From a checkpoint of a small mixture-of-experts model trained on Wikipedia: vocabulary 10257, 64 experts in each of 9 layers.
Below are experts of layer 6 (counted from 0) of a mixture-of-experts language model. Rows are named router (the router's row for the expert), gate (a neuron's input weights, with its number), up (a neuron's input weights, with its number), down (a neuron's output weights, with its number) and show model dimensions 0-111. Each number is 128 + 24 x the weight over its row's rms, rounded and kept within 0 to 255. Numbers have three digits each.
After each expert's rows: "gets" lists some tokens that make up at least twice as much of what it gets as of all text; "comes before" lists some tokens at least twice as common just after its tokens as in all text. This comes from a sample of Wikipedia text that the model never trained on. Tokens count by the router's weight.

# expert 13
router:132119128144143156093119112140114132149156129166110131099132133143117154168123157116147135111094109146116119106100108088099091145143152128123081107132170083091128142133158134126112170119110157142119144114096133115092144094148124146123110115155190100119098139135112119098103115126116123170143149106159139104140175152121125107117125130104
gate0:168118122144129143111140153124153135116141132133120079108122147151140146131125088129144161128115127120140110128159116128057075121117159118135109135068140130127140154162134117101108140105131174176121132153095115163134130120103108096130121114166152137210135156080108112088141121126140108133101145164109111147170143133113123107121127143150
up0:104109114127116142153106128120141138149167083162181131134135162087119138127121140118158087135132108107066110132131144111079137098124139116184104118091139171125110157144130142128154135102142134098131127137139139125117129120114110125141167157131132179144130115134135188132166101137118126146170133122105164121111078098118110175117135103094
down0:130095147119137144131155112063131151120133128129142139118118104101131153143105119123123157117126154115104213118094108143108127126155146147102178146130153133131102116137139140150174129172141158127108116164138132166127107134111119089100159107121161147120076106115116108150142115111139138142100093138126143127159114186098157130126157099172
gate1:157155123160136144148152099107134142111119120093148150146129127136122111149139141133123101108123101169121099131139104146102078151090126131129096102148118092137134094076145122123104135101146152142124143149157199136103117112098124132176102136123130158131186108158166105131079105117042138147163133111102109104142144121112140132154129105150
up1:146121137151146136096158166153118157144170119126157138156127141145098130134125125107107117118131138125160170127197094153112128132074138124146163138100130140148132141094137158129140154165161150165130120135136155104127118099119144124143132110139115130092139135125147087134105099107086161142062158146145128196145165140130161116186095129160
down1:149130138092148118132156058151104143130122159169130132096116123155124137105130160182130123130098141144133154148125124062129126117174097154110150172102118123147142122104107150138116113185142118160160090082154137169121097143118124152118173140131116161102094110113120089135145161106102136118083134126142133129102131106145179144111128106124
gate2:133094112122128096113145114070126171105151151141127158157121131153162141113129137097103134138093110064164126121154099108116111149148131124124116140109083103100133120102174117112138177146143126136112108122122127098158106130090133122095183149146144161110100108129090122120115090167130105144117133150118129141141133108099108089099102142091
up2:133121131123110140146166157115140136127109126133138162097136168133136096095112124119140054144094133082135126140093129120105178124143076052096167168116121134138086137111112125168151146131141116109123158105134112111095116118130128113121086135118111164135114118154103142154115125186124132140138143145117182127122114141136095114156138111129
down2:144144142111111120172058146090110091113098141086148151115114108147060126118114089140109172131162120116118139117098093126140115149137115147146148136115135117138126123117123174136120108080148136129122158111130105145176095140085108119130141160099087114173130152100110127111181111102157105114144131135092133098126145137151121143145172136131
gate3:124121116110103125147116107097126138132162182160138156079075129117120127182167092201136134161142119146142123148127119118114120127153127125124101129147134138152110158139089165148129127153151125167067146094142100105102161156137139148137140102156165121139111106122150132146128133148122106124147173147112124153165133157138159109142191147173
up3:084146113153146124139151132097111157151121152138149152113139144128147103169169139167144135158144147163107108111131140104143132132159170126131162105095167145133153137117118128143142147096140097104134144149094129104102151118112139085140162119165179147144134103113145093076135147113106127077144159103131144112126120154119129101116176116098
down3:105093154126124146172121143128103132119135097119160142122125097101132152096151112158064155127111137129140155153138099128150133141125118120151199116125091156144116126100145168131182101158138132081139079091125133130099149130073148134099174121094123145139163140113147138133152103117156128147156122143148151113122116138143166100096107139132
gate4:110109145133139137095141087160107108122131080127101139115132119120125109116120164100160151141101118089108127131108125120148137146176092140111107142120106093180123132137126101114095129111123138132131127155109115135135164105151131129120113153116120125121143172154079176165109080077130153157162118135143092152137152146147114126138081116119
up4:092162132098071135120139098155141119135148127085117156099138138106125100168136161122136140130137130115119158146121107086142148166152165149131134150120108120104141093083168157136107125096163120125119143128100096152140184112114122133118143109144162110145153183109120123105124129107129149142108089118159125114123142123141153084142160139137
down4:151144104098092112140123095081117118102125164120111123132131134069110115091137097118125094134111172113125094114131110097109162093124098115121098130116135160165126133117114153110094121146129120098119147122116154108124101085150146089115120132168148134112118144111169146127101114097101133112123147132085120136145089119126117174152155152106
gate5:081152123107099095121107126156139165108093109138158109144151146128097112090169117100134123077142081140119113163162126136132111088123127128100145073151151083091175109091107152173081118061125131154120152128102162147113133138124152120165138115135146115132145096155137141116138120101143148152124120096174136121116146104122156141118111115079
up5:127137165120143084137092142149136155134122133136109111135100102105104118123114099063120135126141141139113120107126100148148102133158092125120122090141147105061143121146095162119142130097165152137143166100120147090114147105104141115086156128171199099177106088151176136108163145121159112131144094113147119084124119178114113141148117103122
down5:103146112179135138118130169144131132091097123157144124119124148151096133113154130108103135146153100180130110149102140168132159114131114127111160127119139171121097110137080134124144126111115133127094154142114134176142167124112165183124101110159119122151155070152123148088138101181115145146111109164126111143145166083127117100128163142163
gets: "-", "'", "/", "/ ", "ch", "re"
comes before: "s ", ", ", "s", "t ", "a", "ia "

# expert 59
router:110131114101121158106121117126103121119180159164115134116082098129116164177142138130139127137139129149148156132109113109138089131125151145138104123146165078093126121085146147125078158108077123164102128094132128108118079143146125123117097151160137110130150119136138095120142121122094103150158138140135135101161143129082088116128128143102
gate0:142125131119100132161136154159094111088171148127127100161158129142078126148085133118134162123140154181166160146120125108154107123116092142170109092172113125118133169132144138112126141125090141160120169126118135128113095152153098140152156136145156136155109108138116186103126133149114149145107132141127133146120121112120082111139116116107
up0:097121135133157095097140138108165118133142112131156116142109124118123139114130156127110120137119123102132116120133131189085146121108161097103175131090105122137127130135160110126107104171138133091132098155160114126152135096101145088056122114106116154134093148141142086127120086109139105120133112116135132071135116164146133157148111104149
down0:128118105110142136084115136102107117181115129101094139127091128186151137125104146156095147146103155095119132118148108163125126141146152164203181129176130115154097163098123144140087141090118134141122156104164139144148132138133191133113140121109155087089102153127169171126139094132143152157177133153138139120153139120146138091140091134095
gate1:126155115104099126147115130147126175155126179138169099155136149150152087113125115099111197114128159116158138106124146126159133137120156121153119138128152118102132193142080161084130151127075134112121153132132145114076155116119120148120112138119114135144171094123088097090140110145151114120110114080124123107166130132129130151140100167112
up1:124144091113119147132124149111103145176122130135134171121123168119177101159147114119121174127155105118110137100156156107169149143132108111153142117113145106115122142145080141087164152145106099104115116092120136121085112152120127135136093147081152092143112119122109113118138149092153102164125100113131159116118088101134137078142151147129
down1:114126130137149109117131113100091100125145081126065130153105134104096152105147139162139111119234117135124105123108139112090115100144132152104137117129141130138119105122110120170169099120118123115121140144142099138129098122124085147103126123111139126156106149168133113142118146107146175137131137121109094150125104102120130141105147104109
gate2:142125162158056148140135116111161187143102159126131127079144112111111144150112106128140106108142153153078138121118166134127129077119136161171069141172154155166141125162125072155113131119129116171138151129138090099124092102146130099127101096125096115164114145130157103138125150111161122112138121146128129106126095155128130121147124160081
up2:129127123125161119124114161087162129147091116116108177142081151142091141150126161117155113107123146116134113096115152160118108148151064133134104128132115128140109107122148138161131125166124142146158123169140160133133106154114138081110111122123137107082131105141116144155134101127100118152102107128104124129137119192148133125125141134146
down2:119124116130155132110142102120122133148121132113088087123180137133142130111139099133105121141222139107140142130121138123120088123132146135148142104086091151140146131174107082120155157076141155110091128098126144135152114139141106096149150091130164105126135159159109153126068169143095158134132119143086107109144123159141074109096155123117
gate3:143147127120154106137104132093129098146144147156077137154119114142152116158183104141094122117125163112100133100124145116132082113127089168122134141133111150122140126126138140146115161122111151152135109125144155069090145099111162137116110127117127107130119117159125118133165090114136122119180148125145172070112125081150109131120126139075
up3:161140175165139109127145117097097083116127158138123148141088155102104115180132143146130124120125124119077125160134129119110120117133124137153094120131123155157161136119128124143103116123078172149125155134097116098163111100171154126130151170129092155115140109146088111127137122093134164111119127149149126158091138107179129142123111124088
down3:160155108164105104132118126107123141153134109109087175135096145112160128126190119109097137162183126089135101114126121132121132114164138126164120149115149148129114102131095163140148124111127152135149113123129118141146101158134127113100100126133144112125078127133102169129166152117111107120149161142083166146093112169153110135112128149129
gate4:125134140105142093186129105135107070142183077125128079114149118144111159168084111152144172126116132151169138154146112129106121124127103069148175116121138120136090140115130121100190124135108134148104111124144139127092101127145099160087105122157136146127091110105150112131175177129104137186103129130134171130157143103120124080134135110142
up4:140125151148124137137118094129103123098123122046120158109134099142140116170182161136107145142131114147114172194099096128128130147102144116111146165106108182088159139140159117164163122109100154123098153109089103107152112095135147153090148172138123158134159109141130111093109098135114127133106133080119142128159108116122138164149133137130
down4:112151150146109176094132149134150138097103127147078130122135165174100113087101105127111088120164122103119143122070142141170133135156126119107168088126152118128129154120132102101091138133131107134111144107176168143077146144122126128163143149147130114121122144123151155114084102141120107155156069122163126147143085149128153154143110138132
gate5:114110105120111131157158156155119148121213131105163059149139137113105166123116103106097120147130124127154116095104150163097118117099128120096154144185118143134162129126120121109117158160126118119134090176165128110129148129123125108119110101145088116148144130095119156176133110104139109103130152152116126147085103102123092156137148096110
up5:144139106148168121127105105106150131105112143114153150141146045131123115160119174146135105119144158127118165146127142127170079154114155120161121116169150057137144134144085093192143106126118111103127103105130122136123094141143134148123162150156132105116102113154122115102109140120148118172104123120123149103146068107070132059127089141109
down5:114125108120130150120137155116121146120141161171098117104112138107119121146149131124134097133121167125154152130104120098158128151152138112128095141106126115138098127146073110076123101163164117154167100091125123141142114125117107097144174129152112097161118122125132133129117144118119151101123102077145127131141123101162181109174105137116
gets: "of ", "for ", "with ", "that ", "to ", ", "
comes before: "the ", "a ", "his ", "he ", "this ", "it "

# expert 63
router:123156115090135152131092079131158136126182175154080122122086071125122149168126126137124118138119115155131179117096145103152087140109125126161083139153126100128135143154113110141108139108124135116107160131162126089139093135127142126130099196139148082105158143127128088108146128105111125140126094143120111109149151147079110105152161147112
gate0:090114091104109116118115125123152141102163114109104135126124095137145148172148160148107104104118124092133132094122144126147133166141114125126111086163129108162111122115128127141084155095165107120112125147157083110107083113171120132137127143090118142092127108135133127140147139109119124144154104098134181085158117194090104085108145144110
up0:123134176130158146147144119101161135097097148112128166135108131103126166130114109177146099095120112092154153107128101124125149122117143121108130189095166144152133110120143143146140140113147139132198114134117130097136107116165114091125090147089142124079121113155119099176106125135119153111128129138142133131106147140114131169131146148121
down0:134174100155139104113140128155127106115129119125141132101124133137080095137132128090149126133183133107138093131113120096101138155131136079132117106149148172082132147120107097137123140126127168146131148145100152165108119131110123158115122123104063117107101141119153145089130130121145137137128115114144121109147120140141125087140095150171
gate1:100124145101124120097064136107142140144096118125086156152109165154166092138125154097138105129082123098150151144090157105137116147131112158086105166135128140150137118139142121159131159078089129148142135153109111125125120113133162091158139132089117130136122146125122102159149155124124107101145105144164143092108125135139094177100140140152
up1:088112130139142117113108103107117086151136095157105134093104122116137109146133156129080123113127111106129110130141133097112135134090136148101119128118177129144099099142139136164129193100132166109118129131088138083109114101112110114124146153081142125116130183112153090158148150084135134101135142156135136123128107142157121167095178160152
down1:140108139122123146111149107164159101114103102170098176146104121125126150084157173120144169117131158162110095135139112152154111164096117140113095129180095126142137143093108059125153128119134128108149088092129158152121108109111142118157156112103151096132147156104125074142115157155115124135086119124144135140138153098155113134142133119151
gate2:137116154099119123139134118156144187145115140109119138138167156144096134143115126113111167181106104116130102114130134089154139113126108125143095172157133128127097160149135174174111149108094141104171156111143126156140157114139131104154128111142108116066122105143110091096127161142088107113120135136103153108101114142113050114170174130138
up2:097144115099169180129102132133109114132167180127103107100155122138128135154105123197156145140142114161100133131124094129143145088150107115114100140158128103142092131160112163144096133115106123113078182091134174134145086119114136133088155105100159120130119125119163132140117089171125116133137126127113147099089116128113110065115154150136
down2:183111112145142147134134139113132174145085124187111148159150127125132090136142084122125176166172121140106098113118116126139113170143049176155122105149083146118141148125144141078124124143189176102164117139168165122112129121113097122127123120118124139175109158129135098140141128124131135168126095108171108144131122153151122157130135157124
gate3:115146147124136142121107156114111100122121136123150088092144110151087151147139122160142124142147078130111128156129114106129123154132082105114140120154084124111158145138111080125125117134126120097134088125183110102083125157105146179105112145148149163139110155091137088175131149095119123124143115145117114135144117123126091080140154116096
up3:144156113129126196155177122175117130118113116097113125111134115101155132104145146119142106142135160095147123108116168136142152118124121146130170160101148116166130111125122131142119135134099145154065110147089167150121170107141154124149113121104129098154172126174134138063106131126124117129115170104102145160151117147095171171176149140115
down3:114113136142124132124108107090161126168137122151144105136124127144130142154130165145093144143031096146136157156117120162118132107095089112122121099132099138095145125118140119142124143119142110106140156138108091100145140120132090123109122157124132116102140103099134097149131169145104108123116128131151132123087112116130126127128147094141
gate4:138168086104147135140147136090105082150163124106101116155153104123134132121152126113115128160149127123171166175171146064131105161143124132131117137129140103163152121157123076115122134103124097123115148134136099143147104138120179131123085125124142097118106157143155121176098161174131154123089155097088138136114154125117168116127140179120
up4:101136140165114137102123128135115089141112133104132105137127124143110105131138167137106115130142127178126117127111117157167097115152095057138162065108154102093097101118148105152088159097113127110123126149137108145109087120162138151119105126112141145131110111130134092106173088109129110142138108160131139107124134182115097105068124123146
down4:142145115147115129125127118131138177106154152131127119115153112086139082137135095119135167078039126128120118121144139121117147071127134150135128112056082136153134119115147135114099121109079140134150123114144152093148125120121149126150153133134100177145120127136126136142115102162100133117140122137159143137116127113118114107187160126093
gate5:174170131103151190136161159139131129063153112109117109104132139161104144096146087140151132099127122131173124095134091131138127166161164154106100138139139147133185174115133097091167115100135124175146106123148139140149153092094132102125133135084107098113100183129110146105161116103149107080149115115127133120104114109138126166092163121115
up5:147137154115125182125155123100132126165135153148105116083137132128086163138168133209119128129137131115127150088119140159118148150102093082112108180176129140133131120133139155119095165134089125154155155101164108116126107158080082139140116105137138086119173141141145117107123118150152150092158101154112140105135130097130102127123162162109
down5:099112145131132081147135139147128170099145151132138156125137101126120129136132139137150145109160141119099132129105138114123172095143101107139148081168152140134114118128128132154112133166133161095140106125146143146105112126165164151136096101120124138141111094126102121124122151137095118153110124157142139106128088136173150101197112147104
gets: "ing ", "ed ", "such ", "known ", "used ", "ated "
comes before: "to ", "the ", "as ", "that ", "a ", "in "

# expert 33
router:108089141121121139125113099162099129130178146203097128104083093124114129151132123103121134130123138172133147096111104127125130135117108094148133093174126103077128106114150121139087103109115151083118113125136141101144121126133142118100125178167125121146133110131154083137136125092130143151169098133131137109115115129093127129144164144094
gate0:080087126122114140126152131162141141160145116118096088174121158075145129123114173114139118120127155087109103110115146104142120107121144083138159143162160131153107107153118137078100124091140120107130128095116140150091119109146113160096141096120131087128165120117143113137186169084096139119158136096126146110159134152142138128127125115106
up0:099082142150130149109130106135130137094168140134097149139133111176163120126115126144133097131102153088140139104162134127124087080151163099135136118117166130137177138153115143107118127124114183143155149107110143093093117122118135101081094148144129100163111122154152115058150091135086092098125091117143155100134132147105135116128086150189
down0:141103070088120128097098138095128128169144100141095150119137130099138137138117171143105097105150155136110137164152156105166152079146161174160198116120117122126131112133143135118146151142148125101117116121158132142145104135144094146120133130121118146144146147135121164111167074127116134057116148113145135135159121141118138142127147103117
gate1:154106119164121123103133124117100140137104129159090073138137093149114139137138124117107126140114088082142110182140112151091089143133115132119137136122121124107139103138132156158122145106137153099157123121220114120185128116146106151158148139158109130130123083105141140123110140156127121117125094137101115098118135111130142130138119138083
up1:127129080108171135110128124153100117131111113092110139132109163212097150113165143153111117093132123159108181114161084111120138093105108083143122168133162107132118143154128143106143093164164154132127159044094119126149106103091103116144100142113143134138135159138136130109133127114110104150094105127119122133094117149100161115136143132096
down1:147142128120129157133126123149153120089125165104099124094143101132110105173157135126127157109164139087162130095114162072131140149148102166147134137116116161108149111124132147115155146126142140146138126121098124126139156141114162150110172117153129081127123113105126113103133064107128084107131138167123067134152140123123104124119115138119
gate2:158118164146116157137122130114100125131084107118148136139189159091114145149141166127071122126097096103113098124124114131134087122110130131150137120142120094085110120149161076149127117121140119106111127103135115102123112116123104149147157133098133132082151114120102120101097100121130142165161115093119121144142117166134115153129127145144
up2:124143131155127156116132159149124138138101157155125143131141129106122115149124149147119094170150117141128116097121119140145128087138066145142148175092129115094123179141150107113143066141144119095103068119134153115097132186145109125079148153136100148097138105106104127135146116079169134155154143117102136105133114181145112113137139111113
down2:097157104123095133131126120165182151118107115100106099117139115072119130120145103070132115133126087185126121133122116128139119097134117134059129094126134139073122143156142129112140141113139140104120146142083124099114059130104183125099147097150101103093153146154123134099098116152139120106111157115119066148086137157128113144149087120152
gate3:109123093086097104100118129131071137144125110115081070094155135162118140137107120151118094137139117130122138143128147115123145166167160119117122118163129146165097088156116097092070142137148119133140172117110137100108157148142146101123091106168143088164146143137167140132140138101154092147173115131090135140180151156120127101129094184096
up3:213132108116134078064170156168142109140104083112133127104131183133134151125118135118168094075142163147099103125124123111120100131138144114123160092131104132166114125115164087151129162089131136130145177135138161139144145120124114106108149107165119149165165159135110152093107115158150167138168136140108121132140189166156117110094147140122
down3:168109145097127105118160109115075185096125114107167099132162109076121152137108093109121143163140156142174124084113133126117119143105169113111120141121094177124146101109127111169131144089145142133172144128146154078111148143131137155154103115077134130146105162136136163124144102139167110121159106155071134159152136161145111121103121154105
gate4:108116105086167099089094138161143123124117099113135074152145151151139146107113118106116156127114138144073142110117106143096094160102129119114139095064101172097100094189097150085128152114114158107136098080176105135142097122131112133153151170103121130157115096154123143162124118158127118095174130131111121099120127144075137140144116117129
up4:090100147167094147159092068080111128102098148140118116138167125147146122137094123131119114125149094094120150136148128115175155083147118131127110136182142128171139129159109184130149090122148087155126143119059126132134147089154119132171154111136130099158176139140157139116215124087129123139106113119129145144093117130154126144107131138146
down4:087114112145151184104135120124114128151093125132068127090147135097142176129132072129098070083116146125111162105105113165119173117123137114152121089150126091117123100154118150092117113124106104177103124109115151146158104142154112121130107115152145147148105136099121103111150157145158114143110157168135131095126129114104149133184120093109
gate5:118118142133156155111130156161172136110152113125127127141112111124148157123131134122076163102111086128153123131088091137086095104114136154104142121088164147146120167119119080147138092113182155120131057104095137129144154093105150165102137129133152146107103122120101120168126105109107136172128113141114133123135117133139134094134123088125
up5:101159108134135123145151152094136158155125116138099105109153108142095099118098158119152111099154110096106122162164099144169127131152104129166149151187119139162141086117134132121137089141109117164160135148141119113091101115161120142152146104130117133146136142130152109152135129143117134111137116134113145130180140128096147172135146149101
down5:114141119111168166132093101115100157156105144105141143113125136117087095116155116101106126129162073116100145148088125124147128154142136138165164144125112113116117089077168156141098144157085108170160132152107130096115112109141135116122098114122149182164165159091145169120148125131149110145148156123151133119126123145122150119120171118131
gets: "it ", "it", "It ", "ation ", "film ", "name "
comes before: "of ", "was ", "to ", "\"", "is ", "in "

# expert 51
router:131147088113127178098146103143111104126154129157123115103053070112119173142141110127121138088112139160146165156118070080093127118125166130155115102130147092112120164142075090147084141149084163138117157087133159098140137141098151126140135164118126140117132163140124099129112126131140132156131129124099110117163141137109116125129112093141
gate0:108124121166117104107098101115094140092196128133128118104123136062111163109138157123139144095122136137135137152133118124107194156114097095153150130132138125103096094129159134115077130133117173131144138118166132094140150106117113082161150167129122132161124144122140110166105134099158118139131111168125132152100132128109109097159158113089
up0:084108127142136138146102138104130126172104129108162097150108142156133112155158089128117140153116165122152129109152145110155053081131118162111153122132136126106157157113149152159118121111131135158125130127136120137110113126115139139086092082132132111097149090166163139087123096089105174158124078092134126146147158123153100126134098094150
down0:118117083173100146113145109133109107102132108172115095118098126101149118110197133106124125122103162115161137138128123108088139115113146129084132170129128100124143105122149135148122140133127116137168129138143134139136096141101100111125152107136107123132104133095146135135183127099144141133135116126138119112126105198141108112108158094164
gate1:149118107113167144088104146139098126154113092118123107146114134111098162152124083106118129140146121148143126127111108122105116184123121109114092141128159073119132138127084144125111159129125093135108163117167155113083132114115139107142114141127142166143126132122074152129126101143110140156105149109111099106162140174092102070162120115130
up1:129131125104130133111131119123080146121124087164140114101104129106065124135120121111149147115136117112144131112147111101110131146144164076132126123131132080111149141151135109120158131147094106138142134095146155155090118094089149116110125124143154130174125137062113140120137085122135137132130080129134139146142139113061137120131124137150
down1:150160133111119127114153102154126140107154169166124125139161126145120116117177135107114118124153138136125166143140130122125128090114155136095125111123147150093120108115139090139141126102116138134109088098123144158102138147128147083100148118122074103121142125142150121131140125173120136121132164131173126135102096153139130111111146138174
gate2:159162127113119146105099087153163153143144135120074077085080134123072132108098078138132133142143102131152149118138114143147100168173148162092074125089131137143133140135071100107120124127111167111129175118144130144136139136116158109156099157141147180162116130126130141135147158155100140095129093126134097138127138110143157088138138162143
up2:136149144141142129116138129125116111140104082137081134125142142123082151078098125147167154104133136159152093158123117156145113156139131149107147139148136140128080103135128110152141133133132120116143140118098130133099146134107134118130133139117111143159125153152158114135092180161140142130167145126141093120095143114160105129118111136123
down2:155131131153109150116159121138088118129135202149191145093150120147120126139199150099143163107076136113107095129181120160085118103138171123152122124114095135091142096079173150128160106150150096166140114130151111114120165144164086090149114136114139118118160140122159093110109136144147118114095133146147104159131081143131093145155116119106
gate3:175120134139111152160139169121102117104127147087148150143191137144148119139095147098109112135136117112093133130097117169137129122124088118100151117105100078142110098098095142093146155153170102146136170114129167126127105108138105139078136115132101101144115148181184149135160130151125087103120148108145125111169147147157089157152103137158
up3:120136093131150151105135169148159086118150127151148080125135129113143153130137111152156153133133105191115125152174160152136099161080110084155149093143166095151132138142138157135091119109109123031144097120143163064130115125129165152096128123138132152168111126141180132162128135155152118176091097138100141108131136172114123118151114124111
down3:139168128151135151091166099166122133132122107120101125084139124096122121148133158139093121126139157156141121131100172103163136104130146131096104147109073159121115108155130126134129130130117073153145170141133147129134146108164088098135132150135124132136126127137104128101123132082125098095162146091159125153137133103105128103135143119107
gate4:114139137112131146106119165093131109083127131137099158185117134115166142192130160157136105153127182151121197176119184134127096110110082115133131131100129111139126122118111135117147146116098098159105116130165130122145113157087124093183150133113131146141125126135127113134129163151102164108110128168155172131129093118162145143096134133134
up4:130129113145122137098165146140176167113114105083136120152150128182126110093116178119145157134109109094111121118127119102093167087158159091115168094133125120128122123118149138119128106119088169095124133093096098141127145124119153123115101105142113133107080099091125123167104125105134112124153123130151157179109150092168104173141130111132
down4:081152145129165159142173190142139106130096189133120122069090133139105093098142135148145132100131113154115096126143091101135157096131171133129148089149142108120134124092122092144151177150115169102137117134098105092131129152186166104138099101174110081148155140137124115145144124111108125155146144154115119156113137090121094084106145131170
gate5:150104128091166180164093156137140176088151193137120151135104165114108092205162122139148123117150125131140137106137081152131108123143134130130102159129119168126147121125138145118130138148148134158114094116129157090103083139120134141125126138120132113116121134112128108097158132152104122135104127108110134100151128148098117151101130093112
up5:155079144116144135136142151137144215101148153104158125122102134149120127136147152151098137115122152135122095143150104128124132120142154154105113162139114142114124130129173145085168118154130147118140114118146119123145102113115135121128169137114152093097104078139128123107157165123131144130100108113097115107145117181145133147134166095138
down5:151112141146113090094130135149120089140139091120096100133160089093143141077137144092099111118103171118098096115168126122113138078124101110120133135129094114123111101130130120126138099133109167105115123161123137146162107097167136137105149122086106147107124146123168131110093125139127156145148091124131130154122101108123124120133097121120
gets: "s ", "ers ", "es ", "ts ", "ing ", "ations "
comes before: "of ", "and ", "in ", "were ", "to ", "are "

# expert 21
router:131105104125145143104131066144101112130142125146107145128090138083142167169170128134124131154125121110121178114101125046124094131131147118157098101146160114127133162144090130120140146130094137162085153090154137161132074132113127127116108163145148097106149153148143123105128118098112112137151130144123136108176153135071102134127141110130
gate0:124097128145108134077156139116157138171135136108111124150086140137122111147178163104106145128137117125117153159095117141136102081160168149154140119074133125114177125122120151141121121123111103133137104100151086125162146082085160160105100120154128137110123129132138127120111086161129109098163155133101148131163127140148113183093106123160
up0:132137109153128115176144109156163190162152122157115135105151139113154121154170109109076157140131154145124120159138172104131098086105142095121138051114133102118092110113130140166170097072133126126134137117079136125097134162147117170131116109128123075116119140162180128109144094112134144134113122122130180133189104096128155148126092118096
down0:107142158091162094135142120117094111113117153133130108122132166143087104141067134148088163122142141093139179117090115115099146181170119111139119154098084121117139131133164146138125134121120173150108181127120088069094126117168132109156146127136124135143110096123084147144127123134130110160116113112143140110110083141130145116156080129125
gate1:099133135175099159133156111105106156151127125114145109109163130104183113176137152159100125115133135108092114134110123151103108119092111111110102155143134090109096146096122126149108153106105122126191100151122144134106127116118129146140112106087120089120108123118133119102137138068114116146166142150125130114141144152104140132136157129153
up1:137127148143107126124154164117181180122161161142158159103129104114111143159115148140154186142116072134125110152161105172138114138107154119097103149143140142140106104115132077187121109110111146116165105142106128126154146137107131110178136098115156144114112123090134080075126079142122106123158134165140118149110126145140133131126132128152
down1:105095148133127113143133122157148142138064119152152182138111116141170142129148123125102118104088091137095064136128123108146109113110136102165146134149147124126125128090149100137132142139137135125122126156089150131149152110120136137131097112113116085095112109150105134126131126099151194157128147114175129117141158103143130117099084087150
gate2:105119093096133167104100108087131153144122097136098140173098087114126129118148184144110140123134157113085176151106106114128140124136099140121100160128116157172128147149129144147128177126147133134125109120104153089115124119167134144170125159138116110117090131171139104134110174121116123152093176114123122102170095139128126141137153107094
up2:106174131091127170140120118132126141136168117139138120141152154128142116100170099108120128084128130129157123155107123097130143130081118133101130127152120159135150123105130122108119131100137120117153125176144151141114111095091109110124128140100158093116057128139153137167109140125110142124149133109097135087145137098096121122158170143157
down2:161124147154135147149182149094114108161144180105131120098146149104157120143117141155114155104203143113138150137115096166111116126122145147125132098133124116124145145171119147140155117144091146154128106115197138177149139152119103144140124120116144104139157120075076129089143118124123114098131097129139132114133147161139127118109146153103
gate3:112105114075119133120111162154130147140126125127095105107155131118097131109108126125115108144161150123162149078105122165108137095137171149111112121108154101121135139128132126100086141152155117136121107127126119125106107137125097136135084146173139135137167145126135130151159109112096103105164097125155126083125100197088107079148106129102
up3:119129128142116097152125153140152090103097137127112118097084112147138124105089100137122099103124118141095107133139121145157141158134114098113104121144118174139140160127123106118108082116132124135147145146130114134156149135128119069108157153105119192163128110130147133152114097146081157143176154124130117149134144074155127135091141189150
down3:167120116146106127112096067100119154090122120123112166115145128106143128102121118154121161150082144080109146114151111131100106110101120130113140128104127117164140104128153143152118133079134145145119067123058142124119118159144106148162158098143175124101146122148139135079142144102140136147145170118164163090120121185141107154121129111107
gate4:114131101153093175088097160126089133159154150105119100145124084105093108123152103127115136135109121167122167136140132133130111100128145142095149138094091122094119105112135131108149132123078135056105142162126137130135129093136108166114183124123147099151135116154097175141082148144136121139108136127118142102100141150073138103163123105126
up4:133130076144137122132116086120109137183174082116101091136151147083143152165179123142124150111157125095115131140169183096116123098140178153120150113137144131148119130114123147070116130110115088120118121130149142146109113101114096169120146124077159133152122121151116134142147159137173092160125150090101142135111134122100158115142154125140
down4:168159158152111097132139152133123111102124154091167143148130077071132132176139097132141118132098119120140098132140101097129145144129147140128168147146110111149146143124153122121105080141134152135135116160131121112173177140078165135148107126119130175145123128116130116141148131145171137107155117140100147170126144137164126129121162141125
gate5:105101099128163117164107167107119145111128114138108084127153128100142162152128136144110165143107120121110158136162108161124138146124131127080143115113064104082132106097141134177121112180139125141131129135124137120123142092147136125170130112102130044146082170096136148117114127110129125146126139162144141160092101176164133198173117111137
up5:132117152131115135099158119148118135142125156114125157131117102150108153118102143082112093119115149133149103101131141127129104090137080160156134168121115103165129126120130104139091082124117154106119117156132156119101109153094126164087145116131114196100167126172146089123134156118087132126123116095147070128142098134155078103144143116136
down5:123100118082139136137078141092085109106140149082116121118151174104114179117067142127136142143148143126160165109091112104111083133132097140159123152107076136128124106112116158157122097122108097154108121111139110142102107156137104104144110129119100071124104125120126149140091138157092133124144149154113155147124091168116086111162125136140
gets: "by ", "the ", "from ", "with ", "to ", "of "
comes before: "the ", "a ", "his ", "her ", "their ", "an "